Weights of a small mixture-of-experts language model, trained from scratch on English Wikipedia: 4 picks a token.
Below are experts of layer 9 (counted from 0) of a mixture-of-experts language model. Rows are named router (the router's row for the expert), gate (a neuron's input weights, with its number), up (a neuron's input weights, with its number), down (a neuron's output weights, with its number) and show model dimensions 0-255. Each number is 128 + 24 x the weight over its row's rms, rounded and kept within 0 to 255. Numbers have three digits each.
After each expert's rows: "gets" lists some tokens that make up at least twice as much of what it gets as of all text. This comes from a sample of Wikipedia text that the model never trained on. Tokens count by the router's weight.

# expert 21
router:133129101084150156147093129117141095163120098136116150143106117105119165140140134152128141124122105148100131167112116148179131084124124165139097099079121112143104151131143110112091109140116123086097145139159155128126110104119118136122085131150138132128150165154136128130115156091129153134139078108152145112171118141142166134145152124148124136095122137180111063143131140100129091131077169140129116095123101128134135083111106196180138132088168136134148139120151132119142127106139154142126125124104121127125126075087131139150082156127164137107086090112121117119138131153139082164139175144129121114117098105107132160134110106156147156147103089165098112168123137168136140084153116135149136091110101039131131129128108167121131142122109169148144126104152116136157114146155125
gate0:177108150138134142100097133135145096132111095102183109137128149151138143152155106127165152130131110121152086181134094140175104126149145102141147102097098100148099139123160109125085137142170129119069122119115094192125134110124095119146121146133140135095159126122118127142095129137109133101119107122174200132125121130157155131102158135115097107155095143123050103123103122094151139158131119102127097170094185109128153105102150162104152101127150160104121134138173136099107113159134131170124170106117143130130128104118148184147144117138112113117089136134135131124134101135123098145123097100142111120155108099102134155115165133166129160123128112155147148143165130120167154070075121136124142142114082118105125133103131098122131140090105141146109149145138116168128149134145114
up0:152109136125132120072091151128143088098082106101135117119108129150143174181177148154127169127125113108101074217135111172136151104162165133157155098111118110145100134153143115167105086136175154123098141093142125147111134101140095107140116144154141137098162107112130146111107127091125154089143100130189172159104114126171154120135151125106116097155116135130075174143104122105120139135134138122136105128128163140148158138117163148122165110112113144129137146132149134121090130136140101166117154114117132125154134132106164141105136102122112148136099130127098120137141134149112109143136136096120113114124118118118097153136117144169151142103082108151151132154157145155163129129069128137159118133113096106114079095118132073103111111116106144138142178158124101169133120149116132
down0:164122124145141099133158149173127156091118130150124146147107139097117124120118094126166156086127090165123138121103108157128125139110089108144118173142103162144131108100106132104091112136186090177162107102153115165136096155108125145118158137153154098130112143096144155110141169120160141160109160124128122103129152154095110139114166174116145139175130128171126138134090098143146142106157103146121155131137171199124133150117125119144116120114138082127120109092146146157098142148083169154101096126137121130114132122146102143146124105143150082137126116147134115109141143160116096205084106076146157132119133149142097175142124118160132176099140116196105131168131106124128116140151120129142139167159137114117117158146144104130152143113121151102127119157141144139164146133138096
gets: " |", ";", " ", " 0", ")", " /"

# expert 61
router:074095137143098126149125150181129100112130143091140143129182110095141174095130151140132131173109175093112103109062126114092080094125114134160146132138137134139095125086145127170144120112105137126135158133138104107129132062107098135110122115102120133121098168165136107139108105133126117120105122104140104164172138125132145113084143133100163141131096133136174123150092110123130120082138120143084177120165112133113143194144167093121115107130116113117125116139097132115114167153168170135151132132142111151141114108140132111121143139138149123123135149117090124140106126073079140141157149130112133097122148122154140141130135154137119160122141131087138097169135137121129071132082099111126137123115134111185115106126143131180091148093111134088187136116138124109125120112167121
gate0:143100165115129130136127211176085113084135136121139111110144118131139118104145121168134141095133133099148099133114091141131124108105135142131179134114137074099100138141097147106144136125124093115199146128112098085128134112122111168103129090150139181208126166132116117134154146165089123116086161121115109170176120118108109099131152122153126097136117121127118144135123105141125152095142161134155177138138093082159145170107163150106085107131141145100108097122124171166092115148125080118151121137130098109121141104139112108109114141143125109147123124153098127134131115160113144133104132120115138146139144150136147144088145112124156121198115080120142124149117119104128129124118160133135129149108151101168106103119100122198130097111147153116105129114135165115138111136094136
up0:110128146119102131112154125132130098073126127137115135091141128194100171133113158163106149146141138068125121162136107121094091127119099133083163107118123064101102113145101174137144120083147131158119135102133133112129115121097107148130078091146101152171119192141150081148152153139076086116096181144103110183149089119149131107095156126145165122142122165151109168125148123132127114153121146180124154159107118099130141095133144162130108140129131116139121106107151144172107106104152079114137124178138111132131143136113167099130148119104152130140119155122089131152167143164106120133134085105126110110103138168124141124099136111120149144118133105110127111148112114119118083145170139113125109141112160149175138108166126142157118102124120134117103119108122124117113089124091127
down0:163149104129135118111154102148101119149101142136136130157131094148136085147096149171138130102144136115166142110131175152141131155155137111179134177148115108111110103156168128138171149120104133125097123122136162097109119148129128114151087110055111162137161164093115100170176134102124096102150154125127133147126147131096124104137124121126123120139148103133138099103090138135134193112083171119128113129138095139143141106186101140135108078134155123132137124151195108133139131096132140089126122103096070122104094152113141128118148112119111092167118140124152123148127118160155072179163149145110132125124139093135131130116135167185113111130092151128131085107130132142129182135112111126101138099115160130145111085119140078140130161109102141130111152103106115107117103122136134
gets: " and", ",", " is", " was", " as", " be"

# expert 13
router:144154154136112093168107134119163160128147093139141138123162145121173104101147158107139095126132113148103145097102151103144098144122162171154135152101130107129148127121124137127088166122160119126109146133118154092153127105114098114140106116117137108133094141160106115168176163143137102123127158186153113083123121136130101170145108106091130106133119135107073134155166132146176096136143101098152096150143143128121137138113105118123136145139131181123137151135128143152123098121123106105143127119139094171102128132160146092115162184096140116152123159145099081126149140105080156138090142083151098164158098115136138095115152098118119164122169154148129098129128081087157172127081117156106128136107119128149145133179135112120083111109126121154098119132082148131100122110106180
gate0:160083137136123126147126164134112152136136128123174151141120144131120131113108133117133146092099106133141088109084114113145124108159139151116142140116113064144150131151138138096106156148135137126119109155133135137144115072100158111146095120109144105185083143136137140150114134169093137107100119180154141151132057142157127106122133111138152110128115185105084159185148112118154133114061110140124053142127181088145147136142067107138114143105147120134124117169159135143138088131161127163135180130124136152126105107125138107096112153113148134121122130127161139136189116103109147140125132125112090090118110085169106095113136116124108125150116152128151122133163114181133123104139146124113094143130136121075130131145130102125091110097136112137108113143111130098145169087135145
up0:114132128127106120122140132176110137123131148120158126128144140145121098158136143102153107135136120109130115104103114108105126114176132147122124099083144097071146114129128138091115092085171149138087105146122169169127120148132149080132103092132135119150097139139166152130156094116123137126113101111140055117126106129127147141147125068140119096145108170121125204144154087138151151125130162087117115170149179134153133155179047147146149118125110158108121094117147136133127142103174100147129134083181120113101108127120118112091129116139110142100099129118125128138161110123114150137140104145106141119098125116128100118142158145108159124163132180114100147149175122118138152117145097140152109121172112103125101146160124080161120078140095130136117145162102130106144132093107144
down0:137138120146100120113112153136173114153103126144101122182127115101135119134114070109143113148146116109135103124157172130118140125084112134130098092150119150115092127089113134149138078090143094095127128123130162117129096133096138153117147112173071163178146131110111123145072100101129114131138105115139108142129147173150153152119181116142162142111109148179128098125127131135087146111125117146122124111112108095125132134131174099107111146123136134146112151137130122082196127144102125098141089100130140121073140158115131165118114133114140100115117149086138148125126140099141087118170144107131129107107121154116117129135099141158092158150105110101069118129172154121174046148176153149124123121108141136150134117144130147093148151145135113090135127108141092149172125126149087
gets: " P", " F", " C", " B", " T", " St"

# expert 9
router:122099169153165127090093105152158135134158141090102130141117164114138139167124110115121151109136106148124133147130139110104147184126091129132114117117144154107103135125126119107132155147143124151167102153117091175099137134181101114141140092166106148102124087142125093110084131105125145149073133157106110110130137132113172104143148126120148158141076159133135126100120114142156128112135120091115184133089138133134144115154120139129099122102129109108136127125117155152126104119081169121145136134102168096133124077139124152104107105143109105143104124135127149116151167125152097134124147144085158111111115164137148108187160122144098135115107161169088113136119071146094110145139090116109135131152112142120126142165125159100115155133182148139146137178165176075117140115175078
gate0:115125133095150144123107112150130140168139125136093156120113131110159103159134089141088168109162136105114156118134125144122146154150142110175138095139141101111143133102114137148102146106119165116093077109096134147117134115156111119079137135083128145123125128162172117149121143166097142135116104152129113156152134109105085153143154153121088150176094146141138103089094128124111143166142124148125153126118148131113135110129136128110128133125139118123121107092105142124139103112125167116121120116073140120122118091124164142111121091109055136172123161078107152150155188150181139111160110125132188102100082127096125102152156090183140120121102094114121144156090115149126110157127172133121086101165124085138106139107146150073140111144120144115143122128147169131146128166160155
up0:114148131163135179098104110162093086077120129168100093122159138117113114140144077112118146106142137107115153183172140098128130124131155130147104136107123142106112099110144140119142157084124121150146103090134131175094129117142127122119155169147088114098141112139148146159145148139100129134130119109127065111124129126111150135127169089143122170146149085176116095106165132115120143138109131094130139082134122112114104099131118166127133176137146096092115127173118158137124147088086096132153139096187106125121122106153165156105132147119082102155140167123118169093165181127132083145125117126161160111140101153123124122129126117132090112116125141117110110144092116125132118152144125118082125075115152099094148098142147127123125134129106111095160145129114064160120145099134130
down0:109121146171077116120136180093165078078150128101104108141136132115131128112146105127155124133105102141122114148119193083113095127145115153081113166126146124130112119071134106127106137075125088119156113139107106144167133146151137125136133155119136131118097100104137107128151122138136141092126075125144095171120121085125116133168113119119114113133172110110107140136118191134159119060157138137149113146092149138144128120106138147141124138134125109106108191138138098161136158120096134130154137118156083152111125174146117119164140137152113093100152162139149121111148139147139140113145131154117141141089123117148083140139088105114131117092137131133156119136133088143104118097115102105137102125134113104137111196123112162115131102103128141113120152189144108099092147185147087
gets: " |", ")", " m", "%", " T", "}"

# expert 56
router:118123131132111142131134129144164125101147118123155108099152111178100161112172101159181139145131093126099131126089115155117117161151100171084169144181124123126102102120142125159110120127117095144152121154100115082091155145115151132080127161081114179137141120127113125137137151146109149137137120161106136115136074076172151154125137177157081127111141142075121113121113121134121135092116130095145124155114112127105131108090142145107132132132069118127116165146138132114123143154129079137112109103184128096067136118133129139136183115132089135092131124118110136154122147104129101132134131088115087098173152146116110139118158135137149130090147149124112166130149168144125070160111119114101109170093132116115113117131121159091109122141079100127124146151108147120152132133088136
gate0:100104092156086137122111177116110140139126117150113111134107109132154126115125110132121124116143132169129138145139117132132130154146073135099136120153138140117099132155109125175136106138109141133147162192123109107081122157161085089065103151137133125128118167170129163145063155121146107126109106160122131130143140084154149122136162096111060113114100149124138098153116145120142094138094132102110112093105085142169128070076117153102157127108107161151147133123134145111161172104161091180094094090140098122090127144139137127129129120169175147118135109186119084137137108095123112114170127129100121122107085119150140132130105112140137132108120125120094137128086131136120137150148144118127098142122097129147108111142091110112108157152138132150120138169156159166095125129122157
up0:104129083090172135150106132143130121170128160108128152151134096120086114069113138129126098163118126109116161121129120158159143160107135124109073105147153131126132099110110112129111147093115088121071128111096199163198100115089160130136132094124102106113119120122106137111119149148143130108110109126120162137108120139108106166125100145105134127132151132154133112126134170120113168119151128162118129157120139148147131166157149085172128103109151162121119142131158124111166154152115130096124138130089148150126167071110126125145138129093147136132142142058108139107103139110127141097115123130147126078127129154187128153088099119104160113127134151172115138141161158128117108144146111182145114144109086125124173140113182167111131169103130119123157123117116128152177110137119142
down0:104147116156107104148130130148123113122114146094097192123092095122139150141136130122154122119105093125114120131141119144171153156096115116126073160141121122133165172138118123114120117092113128129125121120116120113133108130062129124135117153159120109115124164151110115133083139063137129146104097113147117137143134106135175151188118168154144090122114145164123159153168119111123173166156082134096089096145117095099106148128154130114148071096136101118129140172105120106140115133093090165123112154090104145100114088113122108122159112130179144105140104099153111128134139119137132135139124148105139108115110113121122113109145143116139115132110143132127127141098136124083093106164092108151115125072107069118132133125143126113140143102145191089140086088073121164164130154148157
gets: " |", ";", " ", ")", " 0", "%"

# expert 17
router:142131137105114129113104144169119114144108147137111110133115122157148113114138126131123166129136126113128131133149139075133103089127157061108132147119135140168164133135105097112128112135114111108128165120176116163123152123149092147103097158150127105145101111133135134097149103110121169116108088179083196139120064115157089144130155150135072130161129151093129058146131132152158136081139118084129117128110131130092116127135134103120138153111147146162074170128103121150127147070077137124121098125112163099159110126101115144141135124139112080118145111160146121146121114140132120137122160107169135155147108113136183082131105164157129138108138109127134102146136124148149079120087144135162146131148110156123101128131188130115154141119136115143112148103155153152179109143144164
gate0:122125159113120118157106166131127124169152115088104178143107130129130143104162098133133124107114132163115096159164146158129087116157129128132150130102107105141132118153095113142122169132073141141171132141117092112133133110139122162127153137152129117115090125117109161125130118119129133127100133120117090109120146100121141116116152127142069106061145128084105107178150100145107123101087162116137160141151128105088131170136134114127108155129130119117112136147111141135141076137091135132071122073177139122143162127142098153111113160143129129131089122150128095152147103135094149105165123152100109126128091074151185134154122146180073092123179134127112105125158124120098151118108152155128132136156155163146112178095119134138178136115117115163102154153110166144154097129111113
up0:130082120111135129166156108142133155152180138120123106114110147162147105170147108144145133110149102143153152112114104121094079119128142089142144132106102099131121118163115117102136114147155135158175148124118103120122194144134145140117143127153132097105115116074136141155145138136096153132108110136129135105108145136139115107133157134136109128082152126132083094188132110166096131110141103124141130138139162107091115158136126108108123155156112116077120152161101167146148107140131099146091157130123123125148158150138068157148118143109139109110094125101117135105179118132109142120149128113153150092134131102167148163158126165163123065097165101149132109063138153146100140080137133138110115124157142196105112091111151145137136101156133101149084125148106159131137087092162130
down0:142131119137091130092138106122080171177120100126136128136128119134089133092102187164153140134119121091153119096179115107109108118121128132138192182139105129145125119152132086103087155159144126142139133131147128142122121188145136132157142156130131074078101130113132142128127099153071147140103093128060183135145130128097142136122159100115146120143129127120121120103103151132131130149083126122091114106182103168140155123114139135169094130121084119128144094127125119138127103105135123125159105170111138157149159139160104120148101099164102104152137132109134075136114120114137101169095100109140130102116132125126175146095113143134130161126111143138094100145142171134148110146123122122152160107149097143141148097142140147124145135121115141051105117137141143118136125112175176
gets: " a", " his", " the", "'s", " its", " their"

# expert 49
router:103136110132129100144121147113149122118123147078109140108105086122119118117108129131119145116135185101165124136096159133116131164114137153128177108117122103133105130188148109112113171123085101124108134136093133136142128140147097141135165122139095129151145152138104120098166135155117105119103105138110101130106100103096098137141137108091120098116146123142106104131138114105120150163132083112159094162100123122144147122157152127138141098156144082155168114148146112146150158153124150116169126176134163100111094167148095156170118093120138113141137133108123170117141118171144100099121072131152116149111142118135145157111139159168084115154156085110131129093062110120181146110100125100179140158109132140154152104129120083139085143117112139138101141133114106085121109193142084
gate0:103109117099110145134111143134148092113157149130164163164114144087129099107130095135171086153139155121154157136107133155117132147099111133147096162145196153127147079086110160182110105141166099105154159137102113150108131127136100145124106126085176130142117134129141127101126132177135137152124106129117153114144120164105103171094126144136128085143122158132110114131099094150156103105126078161097114126138156130116161136115135116119149099105149110166107127153170154122127161119138109110110103142126103167117146141140125133159115129152141113144166177099059082130113112143117137147138128103144160129124115103097121171113119161156147146112109100146104137129154126110118132133119090118135156123156149101165131153138127129124143158079144158112136073150119173126111199130088097
up0:095148166127114111119177129109153131119133129139149105105146133132121125115142176139157136128150138144116130139155136098141118113160145135131095160152122177107092118147129124129125147157193179150127134146120125151104156119108150130111141106095200141144162099125156111129151114135101131129164167125120122185142114166130126141140120130126126164131140126165119090109070114124169139127087117147125140081125126141116166146124152140140131145150175095129103087116103092141092134134152143133101125129140091171124143149165146161075132157085057148123131152076136096139131085125091151126180122162092156116154147111096145162154132122109103110153092155150137142123161087131134121128119174135119163134137105151132152110091150128146139119115181161134125102137148138124093155161106137
down0:117128114157135104125133090055154105157169123119164109118173159164154145150106132124119095127140090139152152152157144084134096162115108132094158143116121145096094132149121103146145162104160086133111120163119095143144115123126164100151146078129152170113127098130103098116129134146122121140145090149133104118114149101114135149111126142122135155134124153149107088145082081143085130098133148148096092106106106097180126098136120149158163161149145113129119116132145108091090151096093159128107115118113168148085107124099178141142118132111108139122142117092145052204125151139134117104141136121157160136184142106193131161125146129154137111126131108115120150128121159148099128112128163125138108120135137149148123109131121159109140111142089116107102126107108163142108152136139125
gets: ",", "ia", "a", " States", "i", " United"

# expert 2
router:108123175149171136145188118111117120126088105141152149160145133154139084118151119129141114101153099147127136147133159141135141133124101160151113134156103139157169106117120163150090134136094112135154166107107093146104090088116087123181154126126110149130153153117159162129123153108115120147155062150161127064119159099100153136119144133096140146154157112141144155087099107101155085196106123126165131129146140136120109115138118163162153119116140129147154107139151123085120116155134130102122118109123139107155179136080132117116071118195125157129116114138170094111161140158126121103110101185110141115113109098133117116138118123126148125125142128138136118135091146123165142126157129146141098121116098141120130130167150147156151134150126140071131126134113163161136143085107085
gate0:185113135110150137136116139163123149116110138139184118129114109087172156146113134135145114153103088101117133153143149124083107140152112146080095164100116133159141109159111178186147169140110089134110122115152121100116137154140101140100145101125107115144116133157132171106091107181133156129117127135131089126150113107159116107112103115115098106166110097220117120127140138144124112127116133127142097063151174100174118110141142120130176124139105158135144107111134146148164133107103135117104140121130096160169140111177139169101105116156124151140148142122107117148174123139078147122108120160131161102129125156122154152108114125145165084148090140110128115158127101122139112171130113132121092155159123150114112101093129178132147125131147129139176146148142118140135113102147106
up0:112114163120123115143160187107139147097130119116158164113148124141128147155105154116160121150108104124067136104108136125138122140153127163065077118119147125139109076123103136155133109162174110130154181172147093147099107157140153103112114118170128105131182059126100138116100124117133132102112117145110089130115114164098147111163180158107122130147127104162165126146166145108117140137107116120099093091097137160131131113138151121168109133101147144133141109132125111141134089116116134098133111107095107124129111136170123158122110112170163113128130138088133125096155084128114124128138090121126126083113146122119093106110116119135107142123111148127107154158084052113154145118145117107110138143131144153145189127118160113094157150099140160130105145126101101094129162093105118
down0:128104128135110163095135176090113112140148131134105098129132163095114088111089155138114119124133113152102125118137158142130133161129154206124125128094148117153118090117124140133139141105112110148148196164129124147120158114164139148114105176124146153135099128112111100136076113131122134146124116117108098081132155145147149115102080133128085128109130114105164147102157138146089136131144115106108082137081169135102109092122135114143169161148184128113114139144119120111162108119150086142121126132097156090137129132184062121149185167134147115121155138169128149146133136102109144090100145118116114100112129173132095099116132105129184155146167132143136146147078107135108146124115098151139130096129083148112144139108110136074137119143141120112152141089108119118154104114102147
gets: "s", "ers", "es", "ation", "ions", "ies"

# expert 62
router:156172105084116163094141162113111204099141081153142104114122131079100123120087127120117177118133135145151130150161137072165127136157133163089093135128121138119114131113107150125118158124158077131127103152135137165163146153107169140113152112163144107106142170123147144099157129141118120176118112089113142151156128108139085169144136160129122146147116183128104192099139159128104115114162104150111149077123157135119084137110168121101106127137124111128095148186138133154143119130091113105143133124153122121099141128153136091089123129158116136125116140082137111101128116167136148140157123080093131100168122127116107174152112089143159110112138100109119107123125134160133168131109106103113144162124105105111150136145153148125119084150122114135151100152126142124113144128155135
gate1:115113141128112139124150149125126174151132127154167136055134134098111143137130084098125143174147124156156142132111107126171168163182139149137128133127145131144149154075151122127141133160182140131131125092152111063133123137131113146104134138158138149155118140128119155126171090133134113153092110105132132125111104160097112090140077139164099133137109138082107173163104124114121151117138138171109129107129077113113129168112157090088128141158104129135088150131118147131145113136111136123159107146176159140129166145141091067101134136118127164133103106095121094090123113153102125097142121126108121104151175100178134191134128082109130104141138108126126086157129117132142167153141147129150092162145128076153161122118123093120110104098111121143138126122166123124147127124146113
up1:121156168127149134137148116125126102112140137132111125144132142134165101148120105162115156132146138128136092178112099144103061130114101111127137113104111194122116113176085162125158092112125093154162159152124117138123150151143155153101127142133130147100121136100156130158117132094137149121161129163115131106152188118124140133075163132117183128122098118153134116096146144123133134133099132085121166133106137131083126159146103144152166107133103104153112085124087140124103196114136152128128150159104126135109132066134139156072121128116108137113069126147161138131145118121123110146142111127109141108116137128130123110160173137156096142111126133102087136112125102115090086119151090133106174096170143131152089175116155122142091138111139146102172127128085135141108090108159145
down1:154109118123125122122144114120132116137114131078134110119125142114159147127110110090188143149117125103152094137102108145143139084119130061121121141166119162132105115072097142102165114144081125153115106120102146106140082135137168161112107127128128088132131163068133108153109127130149173112143121131153182165140146125140099135121128139165081147117093126169122164102137119110128102133099109181157161097116101113107110158135109106157088134132107169133112142162092108135107144134129080111101085169158145143150110119103136103177161126142166129096141129112104134121102125127176129127119117127168134101152098112136107120137136124109135126118094107125125130130124099141137100090119131141076146130087147104141151134160152178114088111120146170086128099118140091135071107150155116
gets: " the", " of", " in", " a", " for", ":"

# expert 51
router:123122106154159136171121141130096133128134101145145122126129142100176110162168109127127088122194116125150170144104125150152108119108145161133153103080141128099123099134127123122125096095146154120107110135124118152145112131102133103090105135108132130162181134101080149145081118124173134155096134141135133087094096157158124116139113136116092121092166082133127194129176125115143135097121159106084114111092139123134127119113144086135116114133130176116109095149133134153115152139098142114122158138142132129143149114119123098116140097095134170074117094115158132056142127114131146093123110128146140123127137136117070135156138083127135125089157117088157156169103155137106159139157154140123087166149169087127155148098100138139142093131174115131137131131122147129107105160140093
gate0:160184138124154116174133159135102159104115126161128115121101135091147119124135127120129130125143093115148122191140115159165090109107169143104165111106119210130188108145104102106123157126096108105124100161106115120096131151095197121125157160121138114129111151089149128113147099132147110137151103133146161128158101119111109143134123093140087121123142127110134129122159101153116163124125116154141094169111128102142129121092130120159136136087134131118138084138129135125115126132121119089112162112126104146125150129106137148115129136133174139127069120145160161154132158086123150098142122146124131124195120064096153098135112057110146119116159147117143136146144109166111133110106091130122126137113136118154124148119146108120112048155144165135159136135108165108114122158135103
up0:085116121137127158134122118127109114096125119107112168093094157080159108140122130078124116131138106113105126086094153113127141129116160101109112143140123071093130120104139097127108088103133121131115134071148154165117148158133129164113162127124140103136144122126121129140095118149107091107107087107118149149133125142195081077129135103125123186116152080155071130138142118133127104087086139146131150121116102125143122154117127147128122119157181150122138148162155162125140137178120142115086118147138124145131140145131174156114112081095122144115119139120089154117095104145143109119119134168130117102127089134087122122149110132128142141079126121115150136124183138116103085128144165129083126137119163130126117109141132111116086071116074124187121174088115129117142146142092118
down0:112116108110152127139136146127115129089105148149100137117137133161153176112114116111125149146115103152125113136131130148137154148149106184131142130134101076125142142116132148113124138114098161119085133117150092139171174138114187109179119166070155144114129135156094138146145102102121138136142175099118113158124128124136134134192129137165147175074130125099149141125097141117154104123156177128136155144066167116089188131133090116100145115141123112132146120121124093081165166148119163140157126127104148106102103168124123122136171087123174098095176127153138114141095138153124117132134103145156125139100118124149136136126136107095172145097133096129143119115151109093130164106114107122170090105147124072121103115134132127140130129139155078133142122104091116106140121159126167
gets: " in", " for", " on", "\"", ")", " at"

# expert 0
router:133137125092132139100132121115100111084125092128100152131139152118110108105156134153111107148165143127132120125121155172146141174134142096100095118183096131136123116143121112071144162154164182105127134127131148118095114128093106155149126130123088156124138142162162112148167118134152130125108112102139136120136161115123151101128113120085127132093117143122097114161151153154134189113105094081136164119149147114113107150165157150127110186114169122140133110114090121109141118118120143132139095140083153147108111075142117117146156138093138143124110116144198102110164122164151189098143126137135083131125162128087146156117141135098106192120148127098096118142162091112138138148110133141114133120130138146149104109117094145153143124091141140157142134120115130143129189119062169
gate0:117130152145091109149116071088089146121149108136089110121138158133122152082154106093147103109126144127144111122121120178096094126128125132173113142129153167127145092147174154120123106118098154112155139132172140178140157114133149155180148133142104111146101145122131096107100155165138159143129150102121121124153132163098150151141087169110139149149099129127153127147140117153125176093103185156136127177100083102146116141167109141151120115127121140132099160097159112084127144136104133165138163117123160125118165111156112168149094122121138115120152124159112140088131125088140166122116130168109119164128157147143146125093146153106111117128136084116105105124157132131133157106145100134121085137114129079188130113109121172086093156149131122129143109164121135109140122068125138
up0:129092139135127136124135070112092162119145154126103127109125140095108100133115093091180126123138192133138124111097163148107133102141122114142123107132106144156158081110153139161124122179114123111178107139166132151122157105112133160127152099079106104156110088108159082123112107128119158142117127099116100107165099089135134141149164139116157146109126137087131142113173116124106169091109183145130140186100138111084111125105093129164179145113168137147128139114117122108138154127131118168149152127119126146160144153163118121123102139165141133150106096147184099112121083116156194111133140104147151111136139129154132077142118128102119114103120092145134108135143112130135119110129123111137107101122101119161127117099132142105140142114095080093121116122091173147166151088111142
down0:158201088111125119117139112108149146130105169103095136152128117115135121112098108094114115127111117139132093103114131140127133101106107127121133134107113141175145143136152104136143129167152143143129150121152150118116115141165174082123101085172127095095099097129158148132113128118126128102098142133152124148106121084150123144115174105113175129133114111152107102142103093176119108174109083149134122142146143107119144141165107087138103163141126111087157158108085151097114132106095142149142140118096162125145160130109143154117105127107144117110101087102146132138115167124093116116080149092108122128165140141150120156143148082135114079141144160130092159131182168095172164115143111131132137142133114153142112136166120124136122108127065101070132123128108132174149143101111070
gets: "\n", "-", ":", " /", "°", "″"

# expert 28
router:115144130143108126142095145142161150128136110118135131119101168127128157133102137165127168155127124126087133130112143066153122146159132104105145204121126149121115149100140105110134147090142125107082144129150121169140162146112127114132126110131165155141144092108143120134106156100125159109094157144100116137124087103135099117146132116139147120152134173108102118101109059182126145142127115143153104162107143135129128121118127148136129166128139175113079111100153122120164131137184116153156094156111149117112147133087143134144141105129119112101144125103124143148101066133070108121104128145164120130134172117150102101151140104123097116122107120149159128117169094137121055153128167128168123154152163176104097149134109125163086106148103147123056150148118147118118134146165128
gate0:132130097120091152178169158108091133130117125136160120142113158112130152119124141095131152143097162130072104171117173092175115184168156147105158156136141135112150107143130143158145088092135168130114119132132149127172162106092171147102141146142112113072107121110126155133091147166122157103160161117133140138097167129159133149122139124153118089122162144117140101113092121139127156137125147088121100143144108132179137100152117163155100138137114122146106096153137129137122112085139122136123102126172095136121190123130159133120103146132149103122103103151131161139149148125113097166125142131090149116113137112171122124143115146143147137146140096115101098160111124123139182083140156132109134085152118153123099160122139162060138134104154117153122165137152100167122137146165118
up0:144126123115154075086123112171137124125077136137097112108138092105121136134148071174121124155108117137135132108117117186115135112120151120169103127082123115152092124123117109129156124164100086125096126161124117121078122148141112124133133119138154159147132137145149082105131131087139134156118081160123110165176109145124120101123080102150113153121082150106139120156164117147145102105116105158116100131137141121101124141125156107093160099097108178119146151153147135117141108121134127105126162115096165160138109139123097108146152093132082178161154122092145124105096085129138154090162082111149140159143124098075122117122164142141136094105117127111128155084174134147149123124125156133120169145130129113135149111127138093182125091114123131124111125101126185085125091104129110
down0:109127120116112149140124146102118125140154088153113125130130113133169102140093125100127134127124108140105153156127141112140160111096138114125143139164154102102081124144089156113167083129120082117133157153118123134082198104076138152146115126179096085142100148147124145112129117100158114135133129093096091196128100152118137136124101154147146101112118117112149117121126109147109124146126142155154107087138124124148103150121135136156131165138112140125097118122099147135132107134151082188167136146099138142146101088124132128128150101117119123155100116152170135178074090137107083127114117127148113130085165130100136128082142120135178127165133127115125122137098123159154085137084107080126153118133141128089175123090139139120088138124096102120100161164091117155117128154110071
gets: "'s", " his", "i", "a", "o", " their"

# expert 32
router:118144099110083146139148121117147169145148150159156101096103141114139111154071117102125122098124107115095140145141101122068123173100115173146069129152119121126111136139173134106159150136096138115141132092125153131194121120099144133104160115119135143121110121092131128110085142163133136168133113120105113111155135126130131094178163116115133113138120142107129139132159139119150144114143113150148131071118155140135111068140093117111108108185121148183157155099105093136145115137134086115129146129111145163117137167130105149090096135139125135133133163112102130111167128189105103145134122141128127110111164132190115155087145121119133135140176112111151135061154122118101118046126101143104146147119135141110104140113134104118117135129112124155172154118108116155115167110134124
gate0:118146101118140136112187140112150129096130121113130098134115132174076104147101098119161128121066121117100135113165123092120112140158110132092092120139110104119089112126123120136134070184121129148170139096069139103106117103134146138102145131118119107173158111115120131110170101165126143132138116118119096138120151118150170161123142173179119152155117117139143119146128130140120126124131117158156143132162145100128110121113100142088167115135138134148148152150083149115137113133150141103143118164132140125152183142141140170104107152107141126104107117139167108151123123131168111140185114166102158158145169150153135164104128079103127090128141102171108104135158134094111109082140130117129120101130165118136142129085081071111146082125127122127119139107123087094128101132087088
up0:108100149151114149125114156135162124100124130151122155103137117086127155139111114148057139131171150141166117129134106126072140095123168111111133152145115146120158156125129122072148124071139110080113110147154134117149134126150112177119112121121135137138078144184127172153106172096123116125129163173128145117104131112137089111127132100127098114135154172115123133135146140106143116156120121078137118144110131139126139120112138123195117101109087149179144111157178072127118151153132105161112109130101141151125118085120114099129108087156114121137136126137111166116132125118103095145144091132160107117101104147165138085121127147116158129164105129122128140112132122112149136183124170146129097085152119164091102162154131141117141201142116124125125128145112138193132155123146128
down0:137106132146121110148127117122094131149152158116109107159117147136126140155137129125130143163073146124130123107141171136100125115120108152125139137111104100110125156112141108124067131148112136154139137173103126104137107102135114151115144127086157095111147120178137122145118139134092142153157152134121130101142125137119156170172145150133131127116090086187112141188124136144084148153119107120110151147128155129107132146121138099145090109132125126082131146127133160132128173131157129113135110118125104121155121139143161079074111115138104144104088153098111097134123148129105088152147079156137143161137146137152149113169189141146137081096117184154105154178133113142131176172133131134128159106156143102147124096131081130173145132150149182147134136138089122082131154092192110
gets: " the", " a", " The", " an", "The", " A"